python train.py --init_std_qkv=0.0325 --init_std_up=0.0325 --lr=0.00595 --final_lr_fraction=0.0 --doc_mask=false
Below are experts of layer 3 (counted from 0) of a mixture-of-experts language model. Rows are named router (the router's row for the expert), gate (a neuron's input weights, with its number), up (a neuron's input weights, with its number) and show model dimensions 280-335. Each number is 128 + 32 x the weight over its row's rms, rounded and kept within 0 to 255. Numbers have three digits each.
Before each expert's rows: a language model's description of what the expert responds to. This comes from a sample of Wikipedia text that the model never trained on.

# expert 32
What it handles: Adjectives, verbs and nouns mid-sentence, often in career biographies, such as practice, ranks, study, working, popular, distinct.
router:119102199077202202123150150084214150077155081097171183136119155092140154170119138117159113138123109136101083159067140162126145129154187136082108126205145156103096098092
gate0:131118155197134119129152121078100146098121131143041154163101055066182106109133121070151092089117106127175092169064113078184091141107095102147133181127113153125198147140
up0:149141135204062117128145169111103126102138136100061172149143143103125091139144059081187066121127069170151104181039136094164087192135133147142145153122144151131147187126
gate1:131170155110165079118153121124178154057138115131081078080114090111110141124128122123098086106109142111091120096105126198111120158103052119082158118186124095132137176154
up1:107151104115127082116136111086172183042153137145126079117113073151099162091154189134104105100122139162088123103153095187130141126115092138107170123185120070114106165162
gate2:133111150132125161116112156084184099146100128116184160125206149137085139155118095161149141096132091163087126153081138104112117129120169156119158149195143205124079131148
up2:099118149135120181116130153095153100116072128076134171111234157127147153128133047164117120083142098145114090116087121088101136144135158148056159167169160171155114143135

# expert 13
What it handles: Nouns after an article or modifier, such as team, draft, fall, relationship, and sports-table words like Goals, Total, MF.
router:151119100194112094164138163135090108178154113146061136139128122108153144122134124072113175143113117136107085104192146127143141121103117153159093166125095144177073145163
gate0:133105101100107114115163140080147144148144118112142163119134094128051153124143169027162159108167162145119142112136098134146127139181068079082110120179167155118080172135
up0:123059087089129131097153147123107122182140097112107139113100113112071168139172169037154130101165161112124149127160089139110160096162068144120132104143181125120081182164
gate1:099086136121136123145155196129114147137118069148095195075116158139158103138106123115087109144065116105112137143106100117069143098112096148147123079115079126107124064173
up1:116140116091106109162163169172133131157130071132127119117120148089148095170076139129107118141116077118102097135127101147107109114093097155118121080088083135117144082162
gate2:211144073142177179154159184103107144153143130125124118110117140141114097079131104163175151158116113144118107099159155098063127070145094120142099138077109108117103131115
up2:210147118121167167163145161131131153140156116142124122129107139134131145061149134128117151143065126126105105090127117087125152044166104130119099113069127163106081090138

# expert 16
What it handles: The last digit of years after 199/200/201, and percentages and scores, such as 201-1, 192-9, 60.-1%.
router:164106162092139169128094158114161163084159085126118112146097164116125141159070153101170143158132097164088113153115113156087154094177171110107115093173168153083100092161
gate0:086167158169115122123109133127119108123120029098170087128102168095142156122091048119123087029090117112094144100112098126116129088103144120140182133132078075141138188117
up0:094164110128135119213164128153104128138122103170133151148101172146146050055139154109183129174135138099138118128181085141109055147159120131106128163121084125088060154154
gate1:125111135069119127116163149145087117105057140174178119149160125170086128069105179080142118115113045124118118118124138154146104155200097123121122152152153153165117085117
up1:101108112136127108158157115179141117129079085147180159150235115136130098059102161083139128125138104159127165075125166116147134160178137150116167174135061135127129145128
gate2:131134096143127112133093133181126163099111158077111108151093105136109089130117117113148164138133134093115161107144149074148111090132123139128082125128144143151097075084
up2:096117113175171157170171137159098127124047161095131118126150140231123128129121095115148175140153200100075123122114117178138067156149136112121161131122046150172143124107

# expert 5
What it handles: Mid-name capital fragments in lists like R in Rice or Rita, plus prepositions of, to, on, by, between.
router:171104158089132155123089164087164158087159087132121115154098172122131153170088150093151146152123105168095114155119111143081156085160151112105107086175167156089094089178
gate0:121108164095149105083101081155121133165136073094134145125159181131159057132140046120125089091174117133095136092111108082121174158077067095111116129113062119124144145132
up0:152146080107117145090112081150140170182148115153117125138189136114152139118144137136138119071159155138137156123081139131093116106092163147101185127183126199099091148157
gate1:200110087143100123114091144144095193095157129093125150077101191158174144060145058069116149173136151119123126168111116111090159083121037097113147168092109148118152130172
up1:156152146128137119119135144166062104117158171182160158122205144125145101139162164138166120092126178106133175135136092198157137150083114096090138092146082100153079157175
gate2:124124159090153136124158162149104122125144168133130087104169172110087107119123162127172161139191163139141162120131080101188075159130127113164094211101118084105131131056
up2:088157102140146155135052129172126100163073157076179108136156148078109171081144093090115125160129174096154161088139062152160080121101105104184142155187104111099111173055

# expert 30
What it handles: Commas, opening parentheses, and list dashes after line breaks, plus -ually endings like visually, continually.
router:178099157095126163122091162107170152086160096136118112141100168111118161162080135097174145156122095169092120168110109157074155090165165118112107093168168146084103090158
gate0:087162111123139116119102143111136166162202208175081159121104123086106173156103100151105118106116177134132150140112144191162084079132093168142172086087123117150107094128
up0:040086097138132136181149094071118143149134165148147132173098100129135119117150163121121161134102164127149148099140128125145066148091165117146217114125071107142152147120
gate1:161083114140122141154116115180162079086157095201104148145114191144137173143127086194178095117121057177093137125158103117169237100181144128096166148123162118153147122125
up1:081144081121144127166157112130165127110145127129107155101182143127090111100119148150137126144099114157195118135188109144166132153093099102116123086067096101124187163086
gate2:160058076153122143104133139049116120126087078172153120076156067146118075122128148173119134089113132106164165127141105158175070164093136103167150117122176107135161116129
up2:131112091115088142143156186103166155144131113144186154101091126118155147119096120121140110155151132120152097119122120135102101202115161080150119115067090177129148151141

# expert 19
What it handles: Proper-name tokens and starts of names in tables and lists, such as United, League, Division, Crus(aders), Royal, Court.
router:137119157080167089149092133110176121082170159095161124145111186132085141170105141149161082157124103159116083119110164105166122100135136062104158154154167146122152107102
gate0:096092117118112138115136171115146155068127134119130103103152081114128130157098090095088153145157108198064174126123172119158132076129134092129162165130159191137132186084
up0:100115107095119173159152158121101143071129186116131141093111078113117105143102098082066167121152145169042126112167160149152126129119131107107162145144133150126112197063
gate1:103103070148117141114165125124173113072156138091132112128193059090056174130142100163100122111103154119199164147126146188155088168142114136128130087068145158115115134142
up1:156133098191124115102185144113155143142122141125130110123086115113073131114086051115106102087101117175182117086165187155135143170078103108127143083090101165065169134168
gate2:142113113119130079116183204084125066147146122163176166117157199053138040121094096137099187147132108130116111145105116114098111147148068128145154091117108157153125135153
up2:126134139101068056118117162098177102128116163193139151152186218100180061104106158121138185149171077121101117161133097100075126120105104115149144136081158098129163113098

# expert 36
What it handles: Digits in scores and dates, plus final or inner pieces of long foreign or compound words, such as ank, ly, dr, 6.
router:157095159091123162115088162104164163090164099136114107148093172119128159167078141103161143149121089161091111150119111155079161089176170107112105080170170159081092086163
gate0:106169107145115120126096107120073104157055126133202102182157121175137094142121088170111079085076139096056099133140150109116135129070133150144116147062091161125127182100
up0:151164119137086128106164126193118106147030169089114128082172122157144118116129159128134199065158145114119145103172175198140101193086126165090150134123120144134168142064
gate1:139185155188130100131125121103066101137125101124123120119098116128090155088119090115146149165105102101171186131159155092118063156106115114130127165097064120160051135144
up1:117129179142140122103122067094075145166158125110125118164130123123081105044093070129121128099089177035104118121140175135175095137051122109125170156100083093128184118118
gate2:086123081113083159151122158182163163135066145196114107147166145203118118129103104156113073111170096199100128146159150147128115116119099141141110116125113142122102063139
up2:116142103170142129146146145149149164128118119137132082155142110098147133067168041157078115102181135089167090134150168118145133132071144107123172081087062146209143167095

# expert 38
What it handles: Verbs and nouns in sports reports and credits, such as ruled out, extended, played, directed, based, training.
router:156114094171148096163101119105158139113145062085133166117142195134151195128132132157139119144088128112101123174126154136154139138135200092141128124066165143125148097151
gate0:119120148117168091111141153103103141107114076198121170100079144155137072132110060134146066105143103162153106140069140083167088137153120161148146165109142138110167110106
up0:104196173140161077139168151096138074110061101152176146140099126118085114155124090105095102088132107123132164174120121102200080115120103123138151130152106118102144122139
gate1:131089055137165103109100186136159072112180106120153124156106135138138070191174140133144100079128145185101145174149140108143103126124141133135146081151104131059116144132
up1:089133091181144178080109168110152115126200162104070113111171183118121124153124060140129142079140190164071187142131120152167158056170139039141202101115151130120156117094
gate2:142140115143090183098137104116164173115131172158147166086110129104130092082094118108091089163073178122117175142062113113201148128089153133132156082107169150103112103155
up2:131141134155051174090150098166159174076108141143124115132147142109139073090125102116112077141077168094068169140076065137162085161094215102146130039083155188089129110121

# expert 15
What it handles: Single capitals and opening pieces of proper names or foreign words, like H, C, Mer, Le (MacLeish), É (Épée), New (York).
router:163104155086128158113088157102165169088164095140115108147100166116123155168068149093145143150121096158092125153107111169082153084163160109119096091165170152081100087181
gate0:142158204169214119081073112148132156139091105125149171160160070170102088160128176126137140100150107159123115167145139107114152159168134090098146095158102054118174116165
up0:091085148088088109162122180145117083137150163140098143132110177125143135141056112091085150075117137163162147106124108118166108163093107101107096132160082007131134100080
gate1:116133146152158148099152107119150094119091127110188082107214126079167081057089088115111125131145149103098127133167120135138064121123152151175163147136113166086136152076
up1:092150149137126082125159138119173122132093096135147175122150116129171158133131127094201091091132173180116155160099081189119123141105101107118190135086147127148143116117
gate2:134111110128158137184151107157119120125166177155174127161076147121066133125169129132110132089134119049131064131102131101092131085131141123153117146100107181140134105141
up2:112115118141155135119155183180124104127176119083120124117113103140083141102177129151121121111140122084167105099118143097150161103144142107169072142091068133134152127144

# expert 21
What it handles: Capitalized name words for places, people and institutions, such as United, American, New York, John, Boston, Lebanon.
router:167113152086150124144155151080087114073167138094127118163115145108111126135149129096154092143136117192130106133109164093158139097160159105158130123157122160156123146134
gate0:134086136099113179121147153088100138107105162152141132173177114141181145133126146096129137159119140126119120193106120115178079121187118138123105136125097162151135097137
up0:121106133098117176156213162094085178087133138167134156182208091160194111117114091097153149089123135134115098140075098145108104113163125097135122139165126172158115118161
gate1:107116094124110149158144154172162176172178139084155158160118053111121113143192104088187126094137105151080131136172163134134098118145077202138117111083111143145129120112
up1:135113085148133172143125122097136159181095125092142193155142094111105141145170102087172175111158117176067140121140122097135109143116103134139144112097143075147067118122
gate2:157152030123157140114119199212096179126143108120125160095143137129167117164154110120133105150112181112114103117161116137131114107165089171138122200129070139135118123140
up2:115120037146126153137141155184145142105173140141129152138124134125187138134143179077123127178109148094118145124147091156129160126171074182123099174168121134129124136165

# expert 26
What it handles: Labels and headers in infoboxes, taxoboxes and tables, e.g. Scientific classification, Born, Died, Official name, Took office.
router:123101191100111162162160101091078138120137128111112121127126058133106167160151142122089073152126104182140069189121180143131136110145163133118126108103132142167085140094
gate0:155146122087136098140167163106117136109109126130150129082117132087147099153145100050139157133138091135087090171131129040134124079154153155104161136098172116142123085145
up0:164169127137143183099117173121096127119142153113165074055120128131139114160101088035157089124208060128113061116144204107168124120121082109113161158091206117107118126122
gate1:158137073094171123073130150123061160180136137154109073075176087163092090156134096144105137123170146091162137073130080131082125141125094092161065144182226039109098168076
up1:131103132081140153024144164109110126183134139144112075091167118154125106122127129114121158131168119125141116125160095093077168132113111073092064168135188056134074173079
gate2:119125111096134077124144168086087143115102127208158162094125210155128100131142118118081120115106137113144076150141184156075143116108116167126166120086130162135168153113
up2:129151118129183062170114158102097144151100077214124170126117197155121100110161119137054097105119122116126038159130181187111150143132119143163116065057126128169119181114

# expert 23
What it handles: Prepositions, articles and possessives like of, the, his, into, plus mid-word pieces such as ron (Iron) and Histor(ically).
router:171096166086136158125089163095162158096154099133105117133105171132119146163081136111179132159132109167090115154123099169082157102152163097110114088177172159084106090164
gate0:204112117114141037103099107083120125124120128129107135154170152184155121089185122205161101083130118134163156123138166133093083144098123060152148112106143122129109089181
up0:179125105121166101115124166185114082160134099096147091137180160125121117123171105094160130116126063114124151119138124147133110095148067110140145129122122125182114092127
gate1:170175128204168123160137159185120072159070121138156075133180142138117138123135200171198112084146121134091145152142070131178085117155124119186094154137162042163102163127
up1:096092089148175144113145124138138146144098114078185134118157095115136155095125087174105123091102169078193130136125169150171143136110124123141126133131131148142084169175
gate2:145149073171179121134104096129139112194132094169144082115156164145121085126166164157131140163112086115119098113163079096129133095080085162139150196150070047195128119141
up2:126154101184161120080095099144159084149115107154200119145202139120102121106169133165198119133123123080128102085152127131098119111096080142157142175186050120179112174136

# expert 24
What it handles: Possessive apostrophes and the first pieces of names or words after colons in infobox fields, such as country's, An-il, M-ultnomah, and/or.
router:164094154080135154111078154106170165068162078125118111159091160119110153171090154102153147159118106166090115160126110165094154091158160098108116082162173143087093095163
gate0:069161120145164096129097145167127157163102177100145139058143133106098083155091154114097122109141157119101159102121112141132053160108128109133167239156131111118134142112
up0:137161143162077146128171070099120168098082053126135143097187153114131113167173143174160137058129183122122099198133135102209177144106141130078114125145088113135156155132
gate1:188152184148104086106148129134139076108136137143170152083119128149194159101075106114113112173154123131161074157130115146112081121131073119135132180186096090109082154114
up1:096165153128137141141153152152092143168110167099151213090165108164156164102147134111096168062105148073112068150163171137148096152131041119160114132134081109134136166108
gate2:102103100134206076155157063111184149121117100123108109188110113145084120167133047154146105179058193146088137098150154132143156149146080130186110096091179116132106127126
up2:083068117139176107170171048131163152117131099134134083160143076128118102144136093155172102138102172165122122117162187138114143133144082141190134123129129189117131149094

# expert 33
What it handles: Common content words after articles or verbs, especially adverbs and pronouns, such as reportedly, also, It, such, often, restaurant.
router:151121114151117143151130116102201156115175088073117108210106161153166174155166145138186138143129127096113148180122127121161143101151144128194100103115187145132147114120
gate0:118141129095122121132151089209114113128143176137026116157103157086099186044103111090138105188098109154119136113162115172121109095124156155131102137137157142137170087126
up0:088130107085150137176134086140066120108123153120056136138052153143092178102166124084113093141119078147140141138162151154158148080083131140136077117137136132167166093131
gate1:101114072107160052104183151119126114128115113116115126125154136129175090149107099138111148102103130120108144158144151083160172105106130209090092126097118140139174142140
up1:109128087172089073119185127140137166118143100094137138138159106103190091142137083127091139077131104100145152157167161120180166096105148156119104150097145114133147174146
gate2:116120108161111109173135087107120142037189096165113183114141071100096112124097093156104135105065209113119122165097191106127187109076149156131090139162087124120168069099
up2:084140071211100129163133101111113160030123137186102201096147082161100136190124075115144123020066174141131166139103176114134171105120166172100156182162161154149133102097